Experts of a small language model.
Size: 13 layers, width 160, vocabulary 4810, 17.9M parameters.
Experts: 80 experts in each of 12 layers, 32 GeGLU neurons an expert.
Training: a variant of SOAP for the experts, 7177 steps.
Below are experts of layer 7 (counted from 0) of a mixture-of-experts language model. Rows are named gate (a neuron's input weights, with its number), up (a neuron's input weights, with its number) and show model dimensions 0-159. Each number is 128 + 24 x the weight over its row's rms, rounded and kept within 0 to 255. Numbers have three digits each.
Before each expert's rows: a language model's description of what the expert responds to. This comes from a sample of Wikipedia text that the model never trained on.

# expert 37
What it handles: First token after line breaks: section headings like ==See also==, list items, new paragraphs, e.g. N-otes, In, An-yone.
gate0:144123145112119130136101155113097154149146153089137126121165136134130095102153122184090163137115102130110098145120102146134165138132129093125143147127147103113159133081161107172132127127107103103174136109114124186142123141129155169164139087121105134174093137166083144151157121127118134133112081094115103103112175144157141144183126113153105153135163128109087135128094128126110138132155086140126109081122101124132130115114131153126090146095117139156129161129070130119132171107107140
up0:123103148174127118114141129135134137081171130158124118124156133112134080148151148103157134126128142141132107123101090125129158118145130092109121150117121100120112127150144108174148158138129105111147118132119154146104170128135096122153064117103124122140124155135105146203116143117147161140132131093110139176123119140100101094138099083136143094146110117122175097087173155139160135116108097126083123167114148143119104141159110132103085115147139122168114121071108154106151114162103179

# expert 0
What it handles: Prepositions such as to, in, for, by, from after verbs or nouns, often before the or a possessive, e.g. Prior to, played for.
gate0:078173144102138135111093114106129134127121148112144140177154122117084123101155124141150169131098146130154121163120109140132145122150117104136090160161135127144119166113154124159132108100108116128177115073081112110108109125126138137164155133109123126169084100138092158148112120122138137109083092138092108099117154092158121150144120132168115148149155108089067154158116115157136139093168096140115158131135130101117129122139117120126098122103123118137161171117090175100119134134089160
up0:114132123091157136148117127144136143160163148170157148113136106114103132143126146124149096095107120127144129129154157091144136123118119127103107151107118124107124136188137111186140155102151172084115095163085181120134131153140132132127085140127113128137140113114145131184101137146133145127116153137088137098087156104123141143110069111131118097132126114159171139133146162169156142081077109119074162147089124110101127158112155126165114113161101130166132121105111151085109120119140138

# expert 19
What it handles: Single capital letters starting a capitalized word inside titles and names, e.g. Good M-orning, My L-ittle, Lieutenant G-overnor.
gate0:130141151093118110144126127105108127123120099073131117140140163150096125119135155129107190126125139143127132137083152167117120107152141089129111146125153119135108119122154083166126123105101113111147126106103136170118107135101148131124124142149106156149115140137124169132199176116123152124104128110101091115121084134128094152110129096141117184166129152155106122175115137162138145184170077106128139112130142115139125109128109124128132117099115164127141150146096155072127157124067174
up0:109085135116122089109178154142139127123186125148170130146138151125129123116176149114131136092128142097132110141074133144142145116132110085140115146131102150096137082161123121109164158127136107127179141121118160139127155105118072129122066116153126101106116141113101124122105149148164161120100134132106108096149103163125069117124117126155149140152087143136126110078149167124152139133111049111090123132130136144127140161133130131097122131132116143145163158120084140119138100165155131

# expert 52
What it handles: Spaces, commas, colons and month names before numbers in dates, times and scores, such as November 21 1954, August 30 6:00.
gate1:135162091131148151164123119138136112138105126094097136095122152138104123138119125100129178104111119102153122122115116102122150108151121128145116128158189153111161127107116124132185110144190165134135132104147138140090123164129155170146114151132099133119150146114102145130132137117126092167105091138118082135079139090123162098115122189167147096126131092124154161150100154102114150123136128144146111107111117135116105143102099135127096106149128126111154102071114191106119148093117170
up1:103102141108107123081100143151141131142172129086119134144148101130115113171081180121120143187115140146142154107132145129142149092147128152146101110164113110148091139148166099117112140123145140154122093137125128133122140150149109111166143139126117120170091137105082099137099147102193127134113048156156167127127107132127101092118134114106136132150156120145115120122129118131098120094093147147127117167130133102073120145097084143147109168149142113123096104132141110136109131132072120

# expert 44
What it handles: Single digits in match scores, table cells, decimals and year ranges, such as 1-1, 43.8%, 1893–1910.
gate5:109140133107116106131130117151169110159115153158150123138124139125127108132149140187079148118175109110149099136133116111154083086119142125139108128150140149083146102123157159081124137070119100126107167182101117127104175140105104112126119137192117143131161109167096107149138092121090141160119141104147139157119182137129141147132141122173108147146109107105136097110119103135153101118108138132118139119092120105120103146113133124155132112137127098194152117101105142146164088109101112
up5:132132125107135130081149113104158146142059142159107119105145123043092112154125099135139117151116116145092152106151083129122085135124137086110105169121125184103169129153091141107151094159152146156133106126122154124094150127094088137120100148133134138105142139132132111143116121165108169145155139151129105143146156124116134153129125104129103139106103131114107125120125138158128132103105163120124170149124160125180125179120149075165126103123117129140153115148183141166127094132123128

# expert 25
What it handles: Digits and numbers in table cells, scores, dates and statistics, especially games-played counts like 42, 38, plus year pieces.
gate30:157136132163134102132107125125146097161125178127135105105096116108135079134132083132172121092096116123116102098190101099112064144120144142171155131141161134109128143120151140132090106128139123115140137097138133098154152174112113172142208120127137083125112124163131105116137125117147109112100182114114110143068119169138126125145147164111124125078155126135148167129110155140130095093136120108107149103113131100142129136127132130148112145123072151149166146126117127112140129117137140
up30:125133103135119102113110089118133101103095147096102139103118094163151151135117114149142145121160173167149128126128132101125164082175098150182121126122137164103100099140171120127084098140097193190119091138124105161130124088162177121108105143126122109135141085097107132126155101108123099124111147098151129120128169106160121129106133201117159142109121140109114131154118128104115120149149135160119139106121123099157127128129158104132145133148130092146162106154129119149142127168107120

# expert 62
What it handles: Capital letters within acronyms, codes and initials, such as NATO, USA, BEXCO, M.F. Newman, chemical formula letters.
gate0:163159137112107116102139133095098173136130128102128109158133126141104120119135126151100169139127105125100108142077149163116123104157099161156083125127160111134163167110135108132156117137112102126154146089104109166137122142113159146157140114138115163130071145153110160091155146104103104151098125101117105174144132152151122134140118124139105091143146131119084140126113107129142171160150068144120112113151119125149102143126116122164120150085076081162166153083098132128134088104123156
up0:100122136097138117111155126181125121107142192182150098113145138114113105129127114109122143127136122097139145119116126108156122139095107135100130136144157128104122132150125108133140122112167091120146111154071141104134177145123100129131119117134077103095136123103152116136128132126170122105128130162124127131153142156084108113154103089165145124144128115122175125136175129127165126120117083128053108144136118125094117129098105151131123093154101131200100102140089173108166105161148160

# expert 4
What it handles: Prepositions, articles and possessives in running prose, such as of the, to the, with, its, 's, his, often right after a verb.
gate0:128147159069133141104090113120122159164141172082122088119189142109152100134128142162092128140111128179126108165117126143107137136135121093154114148101153091133117151124132125112120143101125086127129109112100120164108148113083169121174123073124146137149106125160094147131162121114155130138099119102125079119142139126179127132139097102135128146148133160091130128143129101131156129132161127138127141132148116115064088162156125104108117113122112134175139171141105150096123121134077131
up0:114123155107120128144141136130155099120161144140130103155124123104121097122149144122158172091086129123130095094175145104132135125129091116134116144145088129112120110176106109179147154126135112102173137109124149147119176126099131114175128115124067148087109163151145115108120124107148175143123141152143120110099116160090107094147128134132135124121098076160163116115146171129159132116123075119087161127147111118115133159121140129096170095140114119141081155072113162103119108142152148

# expert 60
What it handles: Single letters or short opening pieces of ordinary words, especially h, m, w, after a space or hyphen, e.g. h-ospital, hu-ge.
gate1:132126112108163139146141098123145136109145148139106101125103189138136116125106151085166116157118144122162088165108136120093142095158128134139147143166134139144128133126115109139131131134166160127172135092153133150077090132147151148171155147143078105094134154180101168149158109135130124131089113115158110120111151099097152092117083159119156107123142132116119168158119115088142142107120132133170112109103087162137120121110157072129093136117136152109127120083153134113113117105098170
up1:114143145098094140126129138143145124142148144105138138132099119135108171133126113148152108157161166090114130129102182181101138103177116107145126132173133135114087131139117122135131157130098118145115115112094125132091134124133102097170181124134108145185110167115111139112113136127135103120100115174143144149091126078121149101095158145140138161157159104146103125126127106152124086053110145129135126129171118126122114136113075178096120153120142068126115101110152118133104094131108120

# expert 40
What it handles: Word pieces after a prefix, such as ass, res, acc, dec, sub, plus spaces and pipes in results tables, such as Top goalscorer.
gate0:140120159156130134086085122071109127160126131072154133108147145137125129129168132173098161165104156155139142150099136114089129095139102128117111152125172098144128131082141123146084108102119117134156146112137147121089149130089166166131136134161124161139115111153105137127157123139108116147097150108125115156120175124123070110124100096157103151149146144110108143134090097116129155170164097119135084106157127122109119130124148147124113149141106120160173161125092142100140128080104155
up0:125123136102119103087146109181150110130149140162147145125124110148150109153149151130145133098097100132140113115104169106155126138161114116092109142129126117113151101153132121138131133106126109097154142135094132160159162136168084146152041150146097103115137133138128145138116133113169122130118137138096149122109147142098113099135068106133144070161096123147167132104135159161153165121125112102099094144089160152124128142136127130109111100148118132198107130110097168084145108128102154

# expert 6
What it handles: Nouns and word pieces in organization and role names, such as Committee, Commission, Profess, coach, plus line breaks and cells in lists and tables.
gate0:140119133087130107103071138090120127126139149112131111115166090173096130153129158131125185104143146150108130162066144095103151142143124103089089127146151120129138150111130122138104113140119113128159121114119134152129127116114183125153151117095099143144088126147092145136123103128118106146117109105115111154148190101163117133148120111136095135143151159126085153121104123128151142171169105131149109112167123066121121137137156158141145132104099155138150129129090171124124139100079182
up0:134106163127116126120166141167125116138179137148141114128156132139151129115145139149145116119106105127158121111168162121148127124120126137132088150114145154122126139180142093145151149118130119121131097158106139142132157175103095167126080122148146100101127110114116141125104071120137160111155137116132119124094125125107111091134110077109136109140088104130166106103146160116118157118103087094077165157090131121079128139129101114110134116139152126187127132060105107086144125153145192

# expert 1
What it handles: Opening quotation marks and parentheses before titles, quoted praise or birth details, e.g. called it ", singles chronology | ", (born.
gate0:152123105142122119119114173080070158158157164098117113133176117156108121111157139118111162174108095155112107144071150131113154103113138151121115160143144088149140145148144119120103125096144129126132142103104147150136143130114131137143151117130105138136111121152137166151179103150126143118097137104103127155130179099144119132139102105142124172142136147139094126150118122119143151166191076111115179118156130101106132092139147106135121128124095132155135147094067118127141098084102162
up0:087120120113103127110173124141162131095151182184175112120128113140125103152157128145158122093112119083133157105137131113164124149127129138139134137132120133106124112148149143152175167132150101103161126140109150140137148142121122126162111096117109076097143134103131111131124128098160083149129139163116134129131153127121167088122123084149148129141112112146157139088138146114158130107126083090046118151118135151140099137115112120103110109188147130180090124116109106130135075117150149

# expert 61
What it handles: Middle and final letter pieces of foreign names and places, e.g. Zhen-g, Tyrr-hen-ian, Hamb-urg, Hond-ur-as, Z-av-ala.
gate0:135147133121137157109133154122126158138150105084134147153138131162153096137127116136131175146111110162089108148120123158111109126143096125118112149113130140148122152107120144141146140117067131120153134117121140138120147114130135175162047109136120122163110136117106143139178102115093110111134107119150109121115172150156121132097134099121099124126134121128089142133065109148138163152175058148121135125141125110137084122119094116117131133123136095147164113134102194050102131090116142
up0:097109134149128095092148147159145129099185159146150116097161154135133136161179157108107130132094163084148144125121131146123148133156110124088135108166134135119149126133132114174122154116138142136167098154123116131098146165122100142119100158140125142102102124100129147107077145156144159117129124167135092096098124137113082123107127113117127095132116112095171118102178149118132128130110101121094118122082130150100117152118096129059099121139145149166132168099072144107149121153146149

# expert 33
What it handles: Digits in dates and decimal coordinates plus infobox field pieces, such as 1-9-14, 29 March 2000, Release dates, Resting place.
gate2:128121114120108120167130137159115146147130157117108126128147124134132154109164134101086132144157124101168135111134144058080114142079170132124147117132159136074114118138125110181163135166148079119109103135097096120086138158097133139119146130134107124143121160146120126098128164114125157138125156107131155081146127165101136151127152142122089128159176191127142135168129141099115094145108147147101118072128122081148118112139148143111146140157137117108165152081154120110130103110121115
up2:117113092103105141109126097148135090119121175170161108162142102133160120101124159125133144141116069115140150116141138191119168151137140146125139145130098150121129106086099155162161135137155139128118120099125103166143142178153143151131082125138160132090107089146068122080130111165151114125118111134164110133104145140179128134078124133126108128127105112146143144132137078115138120111122143085144103116109111111124092168126107131153117098160145079128114169131094135137134094101137105

# expert 49
What it handles: Pipe separators and first letters of table cells, especially header rows like | Pos | Team | Pld, plus list colons.
gate0:133163129105147153123080115117117147201117124099156115142155121144059144126149132158102151116124122135111145189083138097108118145158159127120105182133150123115189125117094120148092137116089119187135134106090153139146156099122172152159158125107142114132099125144079163104138122140081127169093127124126114136120159146115088129128090131132089150125140155120109146164121133125154145155137112097142122110135108098148131134154131108160113125125107134145126131138121133098122137095097161
up0:093122126124142121123149157150144141101136127124146125137152122147157161178135148153120176103101121105138134085139074137142118134083132135142142138134135102141140141149151131162131148136111073101155128124112155129092166153101106147167106086146148131116143096081128163144093148134160128120113122104091140119110152127127103097166099064132144103155089126136125107081133168112167156140086085135069131154110113144118143115119105084128087129179137124152128147131114121108129081132143137

# expert 55
What it handles: The word in and its prefix uses, plus during, at, for, e.g. in 2004, in-scription, in-tense, In.
gate0:117134150096126126108101126080107156164136142068145121112177125134165101091171132151103168153114138123109110172104123136107152142142139123114094148145143117118114128125097122155103102117142107109142112079121114178141119139101183141150147107164122130128079153132137174108171088118089112138111122081100101127118151119148116148144130114139097142166163154134095140150081129158139121163166086150139131115095155130135102121116129102140107119106105113159169173119122145111123140122093150
up0:087129120103112115107141122146139099116169167180139139123173118083125158157156163110153157107109162098146155115117133126124118128130110129112140130142144125117144133193113131137138141133152132122166144134096168144144180142140051139150052104130116135113127139098132116124098132151151158125098135127107145108110134098128078094122112076101129128152121089117152117082180154144108144141147086117069138166109123104113124144153135133116106113120122135164119120122126102096125106133149139

# expert 59
What it handles: Cells in stats tables, including pipes with dashes, zeros, player positions like MF, and team or car names, plus occasional words like public, red.
gate1:126182113144182097128118128105118128120120100097130108090127164145084128136105144104120181137127119150144086143108120139093122099170129118155158141136167127101111110114130134191110114159146139130172120115090099132097116132146179147147160127107117108119122139118166141129111147122135106189157125130143102175115142088148134102097118160135173107150159132134123142148105142118089142123136122136192071093153125105119139151090122102139129126137127145143140104106114108092139123093107165
up1:139116176121083107122082125144164119159116110121106175165125126162134157157102140101114099195120143097133083109120104133151113090164135121134156121137120112118102116143151123131109154121131118132132126128117157141142138124148131104149155143121138137160122139124136133124099117136155110123179086122124146112121102101118096153090106122126097169156125109122095123071151079165119101109135184126151075130139102127116104136099063162143106137140110090173114086141136157146132103152133102

# expert 16
What it handles: First pieces of words split by the tokenizer, usually Latin-style prefixes such as ex, pro, dis, pre, re, er(ected), conc(rete).
gate1:134175086134138139087142144121161155103128110081143116111115150136128143123107139114122104104139109138175103136103166162104132103154146127125135152143161124108108107139101125142117130166165148133194147101148137112135133122123184159127185144127098114128089147155116117125149122108100154129106111139124100153112156080123141106128095166149156118135168149136112146111060084113115154118097131147094079151110117136124114126074147139120092150171140114134093133127144133153126138126079158
up1:085159175119141133110041154152125114120118137088131158163126109176138127129121173128132093134138126108136121134122151146142104088172139143127124154175152129127122135180167103137117137145137098131084135128113123136099179141150105108134154123110143159156102143088103114128154144137115119136095116146148148116127131097115106082096095159111172151131115107113131096121148103135108118116120188133123095170158107113134116110081095129129120167133136069128119088127136125157106128141120136

# expert 21
What it handles: Year pieces after 2 or 1, such as 2-012 and 2-021, plus words in institution names like County, Primary School, census.
gate0:129148145114104114124108154089139120139139162087117136120141140142128116125153153154096149170129100161095091175107130150115173104169117130116071160117109121148120139081129123144126097089127165130136113141133139144138128090121174129158151144115118159163106126131134120108162123117101158149083136124119094154144145130175116131138131088139077147133135145132112113134133108129121158158173088167137116087113130114132098129156164124152111102137112130167133136128052133141113117098072177
up0:092120128112123139079166130166148145112183163164157138142125117099133140168130144101152115102117114109165143119121089103143087105109143120119136156147155144084137107158102124148154176131112120100144115108086133157130172125111059140124059114135102110086109140091129188132126126141131113120145159124094148088132116139123123103135109090121108114143084088143139126128166120152173141129114111136077114147106127141162129152126115136118124131147141122188134136119109148114141106155152124

# expert 29
What it handles: Newlines after sentences, list items or table rows, and the == or === markers that open section headings.
gate0:124122153089129114141085158110075163129140138096115172153158128142095141099144144131113199179131124140110120137130144126139145146160092116159123128144150157150192136090122133143128104131115128129107138104129132144148142084114184124158157103157098163144085161152117173138146123131127144148162110108110085119098148133128145109132124058143109151168122133101108132165090122148118152115127098104121144094141138115114120132129132106132124118140087126138096143167087149101131107107091145
up0:150127143114093128103160147080160143119177147149153170103141140115137137127148121146159122087100142096126122145119121146119132110124126095120102115140091166097122121134166105175143166117116125110134134150110150184081146134128134117155068101128125103120123165105113118135116136167134121117110134140117123138130145137123090111161098070152114124138094133149186146094184161138139141138105105122082103179158144060147116116107138117106135141134140130178111157087106140140144135123143130

# expert 54
What it handles: Cell separators after percentages, in before years, line breaks in lists, and opening pieces like gr, Sc, comp.
gate0:141143136115080122142083138121104156155136139100109147115161128128119120123168125163100173166108116159108109158122147092126168124136115154118104123118157094155154116113152107166105132095102125135135122091136113135144139100103144157150152122122116180132079110144156109121159107091114123113109119104107137154129127148173143146153115126118080155130153157126063108130084118127147139151155077158145108096138113112128136146124178134162157116134131132159166125138054145132123121085109158
up0:120124145150137121112122116150126110089144146159155120120166158135143120157116145114130130074101154117158122147100121154137096120140081140085114130165145128074145102153138155168144130129118124126148119102084136158120161153146114133141065128143103117120137144120126152112095143117157136146123171140117151098145134156112099089129114105143132111144071097135163147127168144157152139105107097079067126166113101126112107127158118118110117099165116098204145143101093139110145107124144162

# expert 22
What it handles: Line breaks, commas, pipes and "and" separating entries in tables, lists and name-plus-role lines, such as Produc|er,| Hous|ing and|.
gate0:168145154143051117092107145121101163157110132085120145115160113158101095113130127162123150163162121152107148128085128119099143119134110127165114150133145112137129146079129106165082120115137129134155117114127145165098104125125164140157127093134136144174129134146113157108155107102092106167088135092096103167119177111147111126135161131132117140121145174141099155133083112139159139159122067160172127103111122128131098142112138141138110147110091153130164134127126127112137135121086137
up0:072111133146127124125135127167153157144164154148119167136140129144128119133149139115124162106089132103111102110106106121163111099131103096114094123165119136119120131130125131170167150136140076088139109127096102173153149112126112133134098097142127130098146118092132156147093123124131146120095139173073137136126144100097104113140107101099130113162113138141136161137157131154143144107117095127099194139107139145098095131109109123171118135152137127185117142080099189082158126163105137

# expert 31
What it handles: Opening pieces of verbs and abstract nouns in prose, such as conv-inces, attem-pts, prot, arr, viol, plus case-name v.
gate1:168121085148159124163163121118146110093120110103111112115110179100097132114089123113156160102106119099151119115116130149131127114163137129108105135150157133116119119128098118138144115140165164152162126095166088106123111167125150139132154118108087130158127161148127147125140149119105121177143124126182120132101129097123109145095111148172187125141140127141122121122111107133114141134116121172138128157113089161066137140127107123142102121112155140086164097068140130139134159094067169
up1:126140180088106123126076123135137133151154106105136124153124117174113120154105151128096085166136161120096095123101169133146147100145138127121145139145122111134093132148172105138099108138129119129148115099147162183123136134150132111158163107108130128178124153127076107117146142130155137128120093161093164134135101106134091118085106157122114172167151093102121121096103126141073137098114133136135087120152122112113089110114095137143096166127131090157133084119144107168166108146121131

# expert 50
What it handles: Commas, semicolons, closing brackets and table pipes that end items, often after place names such as Barcelona, Spain.
gate1:103155103127146152127138131129112123142114140121134091132085168130102111094113128120141104107097152142137081132120150106128174115168069115156146124147144154141143112141131077154144111110186154118112145130149145124124120144135115163155126139118065143138126165169116176139112150135104146130098112134123096151100141141114127132108119166179194125161119085112143143134108139086093153128121126147162081086109108162119141107086136118101091146112109168134118118086115116115137167122131156
up1:136137170102111112119130134153125087107129118092146158123136127126122117127103166114137106187101160122150130141127155130140167125168165126118143129139142126167098171163118103130124154111156085136087084093108120163134136122130084125191128143109159124159148147098121117108118132149136151104155041148134144131128107068133117094086132131119136147119132143161116158113130129131106092105084167105146118129160119109096118126113087119141111175153119116144121090116127111103126103099111103

# expert 28
What it handles: Short words and pieces in non-English names and titles, such as Spanish or Portuguese de, y, no, plus pieces of Polish or Thai text.
gate1:141155083143153151163150125119152140119112096123118137074097172130104102159074158111140173099115123138137118157144134090099130084151105125126109146133181138149116139106109142120145134137165151123152120129124121151095116127114117133133109147139115109102142152145139156112140155118137133178103110122105114141102147106142127091092108130146166119160137100117116149163102108109117140136109170152188075122096103130116131133108152115145073166124149171124134103090060156137138140115118172
up1:145103176112086177114077131155151117094127149072122135156119109140136134153096189132146091132100138107112111117090150132159134104140167129165130123148141128128096154175148106125123139111108140127129100097118139158108156132176129118179135154097084163154105156109109105139124112134134147120117074168092146132121111115118115086088137140114114140176124092157134159110115154136127155128124161125123116131160155120110109129115094136123121151124104094195114118125144098145126128106119095

# expert 10
What it handles: Opening parentheses and table pipes before numbers, mostly unit conversions in infobox and climate tables, such as 70.8 (2.79), 679 ft (207 m).
gate0:119132142102116107125099141118107148127117122125141149143177151140073150087119135151109164144151135118136111165110140145132138112124120102161102129172162114100147168118102146131100121106099124151136141105134152165140098134118157166141157126126099109139086107159137170138157118104102091190105120131128084137126161163156130104129120083161070140123128139124111092133102161120127133142145088133159106126123106090136114151126135094129092162109102139152157170117066130101110138104074144
up0:134100122107129129097168126166150144121171173145119097114122111134115119146159143128156109085134125103148116090129129133180108132143109121119153159114096112091143149180122120159097117140155119105138124144109151125108112129116112133155094134135129079144119148105133161118114098105141116102150163126104127134161134120136142092147102097148165100184078116130186135096177153132147147137099115133080104181143104124121100141144125144116135116173112083180117119124080131079120126113147139